From a checkpoint of a small mixture-of-experts model trained on Wikipedia: 7433 steps.
Below are experts of layer 2 (counted from 0) of a mixture-of-experts language model. Rows are named router (the router's row for the expert), gate (a neuron's input weights, with its number), up (a neuron's input weights, with its number) and show model dimensions 128-255. Each number is 200 + 40 x the weight over its row's rms, rounded and kept within 0 to 999.
After each expert's rows: "gets" lists some tokens that make up at least twice as much of what it gets as of all text. This comes from a sample of Wikipedia text that the model never trained on. Tokens count by the router's weight.

# expert 6
router,179,199,197,174,126,263,226,177,238,289,175,205,163,177,183,240,207,223,167,179,234,170,253,241,226,164,243,227,201,232,166,203,203,168,211,141,158,230,140,227,196,194,207,194,200,145,143,147,175,128,260,294,201,209,241,276,252,161,153,205,147,216,233,206,269,261,146,225,185,248,156,145,263,200,220,216,229,202,278,117,186,188,183,164,185,206,248,201,165,225,211,217,240,227,238,199,137,237,129,125,111,226,171,210,203,236,170,204,168,201,238,241,202,244,175,188,195,235,141,174,136,269,215,207,143,163,204,227
gate0,229,142,176,217,210,188,153,189,211,245,215,183,181,173,198,156,234,216,245,222,218,201,280,217,250,248,269,260,168,166,212,193,212,219,211,170,215,211,189,235,184,241,198,240,279,224,236,201,229,218,257,215,227,207,176,196,190,243,198,254,197,173,238,179,207,192,121,230,129,277,191,123,206,241,212,233,157,256,235,128,135,190,199,129,245,321,175,159,230,252,136,229,254,208,176,203,130,192,149,199,195,261,138,198,210,211,153,217,254,209,207,200,173,160,161,184,199,216,223,171,198,220,227,269,221,222,195,224
up0,231,275,191,188,186,162,191,230,134,217,204,153,117,206,173,229,148,185,257,209,216,184,162,163,136,244,84,199,148,246,194,190,104,172,186,145,170,216,154,169,237,218,160,219,127,213,206,247,173,219,153,146,154,171,275,175,205,235,175,210,150,244,162,238,241,238,141,195,167,215,199,245,195,161,133,144,198,165,140,288,254,187,138,187,197,177,250,183,140,205,244,212,166,198,231,191,300,198,256,185,241,113,236,276,218,212,213,213,175,167,178,171,231,227,201,160,182,211,191,208,186,175,263,163,225,208,149,147
gets: ".", "\n", ")", "\"", ").", ";"

# expert 10
router,209,167,209,136,140,234,232,80,187,202,92,199,216,148,153,179,231,251,176,189,139,204,235,264,233,169,250,205,237,153,215,161,188,202,137,184,127,263,194,283,214,230,212,220,158,242,187,217,228,183,245,270,191,205,230,198,231,238,109,233,199,214,217,209,215,199,201,178,190,214,193,232,250,144,201,219,122,244,205,198,218,247,178,227,184,225,154,180,188,240,220,264,221,291,225,135,208,167,142,205,188,161,197,212,147,160,215,224,190,242,222,197,169,242,210,209,183,182,217,201,240,164,206,170,176,132,160,173
gate0,215,157,138,122,106,271,211,173,160,201,239,165,170,163,238,227,225,178,144,261,207,247,164,251,153,209,132,145,161,284,154,172,279,230,207,180,237,235,235,202,239,205,254,127,184,244,163,222,168,236,187,186,232,233,226,253,174,219,198,188,293,158,183,202,289,230,186,287,236,186,131,157,195,209,262,206,198,176,255,157,237,181,195,202,211,202,171,217,231,258,245,202,291,224,213,224,230,204,173,225,222,245,310,251,181,145,152,211,264,228,170,178,142,212,193,223,229,131,236,152,128,180,225,229,167,165,203,241
up0,242,234,242,183,232,178,129,192,206,192,232,173,161,107,154,190,226,163,118,188,222,170,220,148,187,154,239,141,196,192,179,220,233,179,197,167,212,159,181,235,240,180,206,183,179,212,253,176,261,174,213,229,224,203,265,232,221,130,156,194,175,184,159,201,217,217,182,158,206,192,269,244,255,178,218,136,159,118,179,178,217,182,118,230,176,179,188,186,173,210,190,172,247,171,245,171,209,242,181,168,235,179,252,251,252,234,200,252,202,205,112,269,241,253,161,205,192,256,225,186,176,214,173,94,211,200,197,237
gets: " and", ")", " or", "in", "er", "a"

# expert 11
router,166,200,219,191,129,234,239,151,265,194,208,211,213,138,206,240,291,230,185,173,121,214,281,182,220,152,244,201,151,204,125,223,159,282,195,204,178,208,129,246,152,142,141,150,221,121,142,172,198,92,279,263,173,278,247,196,172,185,183,151,211,191,223,242,167,184,237,209,206,237,210,249,216,189,267,248,176,218,258,152,197,187,188,160,201,233,214,192,197,225,205,208,181,271,232,154,177,219,114,162,147,214,216,180,178,246,212,236,196,176,239,168,221,164,151,251,180,314,174,241,211,199,275,249,157,199,142,213
gate0,232,183,221,288,178,174,204,248,293,213,183,226,141,225,119,142,235,186,234,125,214,220,181,153,180,116,210,213,200,192,131,173,203,232,202,229,247,181,165,181,236,263,185,107,215,170,168,145,155,218,202,204,157,232,260,201,179,188,261,163,157,147,224,202,222,262,202,209,211,211,154,200,209,178,235,179,191,202,162,199,172,184,98,174,141,190,262,149,269,286,152,197,184,232,170,228,220,238,198,160,175,132,175,202,275,187,194,214,168,155,121,222,222,175,237,205,193,175,192,168,126,130,201,163,246,175,212,117
up0,149,240,150,217,150,231,241,178,139,207,187,113,241,194,155,225,170,157,246,239,202,115,203,185,202,229,208,172,174,178,195,214,185,221,201,222,198,285,229,253,252,332,133,280,234,237,194,219,159,180,229,118,276,230,140,174,231,166,238,239,230,220,203,274,190,208,247,213,178,216,177,230,233,216,179,162,252,215,188,243,227,234,146,201,186,208,238,180,139,186,204,218,177,209,184,163,207,280,191,197,223,273,239,170,190,181,169,163,149,265,217,191,131,179,177,201,138,215,208,178,197,167,279,165,185,243,165,197
gets: "1", "2", "0", "9", "3", "5"

# expert 4
router,181,208,200,194,135,238,283,184,235,259,206,207,194,150,171,214,169,225,203,163,213,198,221,210,209,166,285,195,160,238,173,108,105,231,154,173,175,206,168,182,235,161,177,198,199,87,161,149,209,157,236,289,152,276,251,201,154,163,178,241,207,206,209,191,244,209,147,220,181,228,165,126,216,171,290,207,189,228,246,183,238,235,168,256,173,188,227,212,228,115,239,218,228,196,155,215,185,166,243,241,138,193,212,196,247,252,225,221,174,198,200,218,240,209,205,183,221,259,142,185,176,211,228,233,138,216,260,221
gate0,175,221,222,223,193,235,252,199,267,217,291,198,171,210,159,270,198,155,210,196,169,148,209,231,196,173,172,128,200,173,249,188,215,170,215,189,172,183,88,156,190,261,219,227,205,150,203,178,230,149,225,180,197,209,189,243,149,209,140,215,233,111,251,256,234,234,175,223,144,277,175,174,224,220,321,211,287,188,275,221,176,175,278,163,188,189,247,247,197,218,190,250,182,204,225,246,201,208,154,246,254,207,194,240,199,277,206,203,161,245,250,237,214,201,159,192,219,156,176,233,167,211,270,187,217,248,278,258
up0,196,129,257,166,203,152,209,183,174,181,108,245,298,177,231,127,202,205,193,244,180,180,237,187,160,211,230,271,212,203,167,209,209,261,237,188,230,206,267,227,300,166,258,150,268,218,191,243,190,213,160,204,159,163,205,254,209,163,196,193,263,234,154,217,201,205,243,174,198,179,234,165,172,227,109,172,127,230,99,160,227,188,223,238,202,223,121,198,205,232,160,166,203,233,170,170,163,223,197,180,195,159,209,176,179,243,221,161,188,174,233,188,178,209,193,165,209,228,216,192,213,236,133,184,162,198,154,159
gets: ",", " |", "|", ".", " (", ";"

# expert 1
router,176,231,235,154,203,234,279,191,252,182,236,205,225,234,128,227,154,224,109,204,174,191,186,174,167,140,192,210,229,206,124,308,279,177,153,203,225,140,157,233,239,204,231,169,197,74,168,161,172,164,249,234,232,236,171,254,319,158,219,166,155,261,258,215,230,216,155,207,201,222,186,196,209,132,192,236,210,220,239,116,208,245,205,207,139,176,206,180,215,240,208,242,213,238,257,206,154,180,125,192,206,166,231,196,220,207,163,210,212,169,222,241,200,160,223,236,242,248,191,134,177,243,228,237,168,193,173,181
gate0,152,215,177,248,250,138,150,148,165,152,235,277,261,215,117,188,216,233,230,172,245,138,193,157,179,168,239,205,209,146,240,189,184,224,163,206,168,185,196,246,178,208,170,212,144,265,233,251,176,173,225,263,185,287,171,241,205,151,208,199,201,204,215,136,130,167,172,220,151,169,190,280,283,133,234,287,136,197,175,177,190,164,244,247,197,243,237,130,325,141,163,223,144,201,248,135,219,202,143,271,178,204,111,186,157,168,163,244,244,193,209,237,197,216,209,215,187,251,244,212,250,259,219,220,222,137,161,238
up0,132,230,136,219,290,168,166,200,138,207,268,274,170,224,168,139,175,157,192,239,208,164,157,231,119,225,228,193,192,234,244,188,227,243,181,190,205,199,198,242,169,230,134,251,163,205,206,249,174,196,163,201,276,247,158,210,210,237,239,212,160,234,111,227,247,267,223,190,168,163,165,207,283,195,204,253,144,240,258,202,277,178,210,172,186,211,246,103,202,232,167,218,189,142,184,212,170,177,171,202,175,280,98,179,199,193,187,206,286,190,214,239,218,151,219,189,206,111,232,233,254,196,268,192,228,156,224,173
gets: "\n", "==", "===", " \"", " =", " It"

# expert 7
router,200,236,179,157,221,242,193,184,241,230,157,209,217,237,127,204,225,278,112,197,204,199,243,199,268,195,235,209,229,186,168,155,195,189,137,212,147,237,119,224,212,223,140,233,143,181,210,165,222,142,254,274,197,183,233,283,234,89,141,202,220,189,251,201,275,209,107,208,214,238,202,174,222,133,242,212,210,183,245,118,222,240,175,196,142,149,178,173,202,264,174,251,204,252,176,158,202,188,165,234,157,214,194,162,223,167,199,178,231,210,252,211,189,217,241,174,224,134,181,298,225,196,220,211,140,172,174,212
gate0,115,238,200,213,180,216,219,85,207,171,271,236,219,174,198,244,202,246,169,202,246,162,205,209,205,205,229,220,229,145,177,152,149,187,119,158,207,229,206,242,257,214,183,218,251,93,212,188,206,197,201,243,213,293,194,196,143,192,174,227,147,260,274,247,155,251,173,207,212,211,119,204,178,201,229,172,217,247,227,172,146,194,236,235,126,207,276,165,212,255,223,327,234,236,212,195,196,221,152,147,215,188,203,141,239,190,122,192,181,249,258,182,186,188,215,174,245,173,145,228,289,227,209,210,91,174,208,252
up0,188,226,209,243,158,174,220,175,206,200,233,215,250,147,183,223,216,217,146,235,249,220,214,219,230,223,220,226,201,129,153,224,224,114,153,195,219,264,198,160,170,246,228,236,255,165,220,294,277,246,166,206,266,203,160,115,156,265,186,304,156,204,145,249,231,174,210,224,195,200,194,181,184,196,201,150,238,275,215,218,172,196,203,227,211,173,220,145,260,194,165,274,189,263,196,234,142,201,182,314,247,215,172,118,248,144,146,239,168,237,256,238,205,272,281,252,202,154,210,184,243,189,211,174,134,142,228,247
gets: " the", " The", "0", "5", ")", "7"

# expert 14
router,166,217,207,196,210,272,186,133,206,260,210,159,254,196,158,237,232,234,118,190,143,183,240,155,227,150,205,194,222,225,144,211,175,216,187,204,152,196,143,241,186,217,179,191,182,124,152,118,183,112,248,279,181,220,215,218,169,151,214,130,219,176,231,235,197,195,174,212,191,259,213,176,284,166,259,199,222,189,218,190,180,189,162,269,162,195,218,183,214,185,181,208,204,286,247,165,166,229,141,165,176,209,231,176,194,234,179,204,178,218,229,228,194,152,233,245,144,107,179,211,157,152,248,250,172,214,171,192
gate0,163,236,171,158,214,272,198,192,190,178,127,231,199,202,213,272,270,259,197,207,157,173,253,230,217,223,195,190,241,222,160,208,129,233,248,210,208,157,217,169,168,184,181,224,186,208,186,186,207,186,182,213,219,187,225,227,214,215,182,230,186,218,146,197,213,162,219,139,184,170,249,204,223,169,193,164,108,253,270,239,175,189,210,254,194,161,220,197,173,168,214,199,188,216,202,243,192,183,189,195,189,211,236,211,178,192,199,215,226,222,188,256,170,188,186,263,175,217,166,277,272,244,177,245,118,198,109,239
up0,199,221,226,119,159,188,179,165,253,224,166,204,257,216,135,208,234,194,200,247,287,199,201,169,246,186,187,206,161,234,174,185,195,171,186,173,191,238,249,227,258,294,202,189,254,263,237,172,213,177,193,258,220,192,247,236,201,216,179,228,223,222,211,208,272,187,135,165,273,199,190,262,211,153,229,234,198,187,169,172,156,187,136,228,164,256,207,240,226,144,240,146,203,212,199,250,228,211,189,174,161,265,236,181,237,148,125,135,200,192,224,66,276,195,185,271,188,144,263,178,107,233,178,154,181,193,227,269
gets: "-", " a", " the", "|", "9", " that"

# expert 12
router,156,230,222,159,262,233,228,170,190,228,202,168,169,180,157,217,259,223,128,153,176,209,263,207,199,105,255,206,218,210,207,146,150,188,160,187,179,239,164,201,226,173,212,198,240,184,173,153,255,136,287,295,201,227,196,229,255,200,182,129,220,254,233,208,244,241,162,157,245,242,301,264,202,204,215,247,162,207,239,169,190,224,170,192,153,158,172,181,180,176,224,261,268,216,219,154,165,226,173,222,207,189,171,186,198,223,201,286,163,261,234,211,208,150,180,175,224,298,135,220,207,197,234,204,130,257,205,220
gate0,127,147,259,155,207,199,147,234,257,253,215,179,168,79,174,160,301,233,197,168,169,206,281,113,193,205,215,183,243,216,211,135,156,193,231,249,161,224,248,183,261,185,189,327,239,175,196,202,197,256,286,272,150,182,212,183,185,150,225,85,197,229,190,241,226,232,193,216,179,161,282,131,204,304,166,173,212,154,202,207,222,194,275,261,158,270,262,191,187,180,191,260,251,196,208,236,140,204,208,183,135,178,177,200,94,189,191,198,182,181,132,223,265,229,190,184,179,295,164,295,205,252,211,188,144,215,228,208
up0,162,103,167,278,238,214,216,116,200,236,145,187,229,216,205,184,198,244,171,164,188,291,130,208,250,159,211,288,178,241,192,196,206,183,262,251,200,176,218,214,168,203,112,151,189,201,209,92,170,260,162,259,120,191,178,170,205,202,181,252,170,243,241,262,240,241,188,132,254,163,224,169,228,125,235,180,144,204,207,166,173,221,201,250,257,196,144,173,183,197,167,207,207,263,153,188,223,179,204,168,221,149,199,207,214,205,160,197,198,182,217,112,178,248,218,218,187,202,144,125,101,252,189,230,180,215,124,194
gets: " to", " by", " in", " with", " at", " for"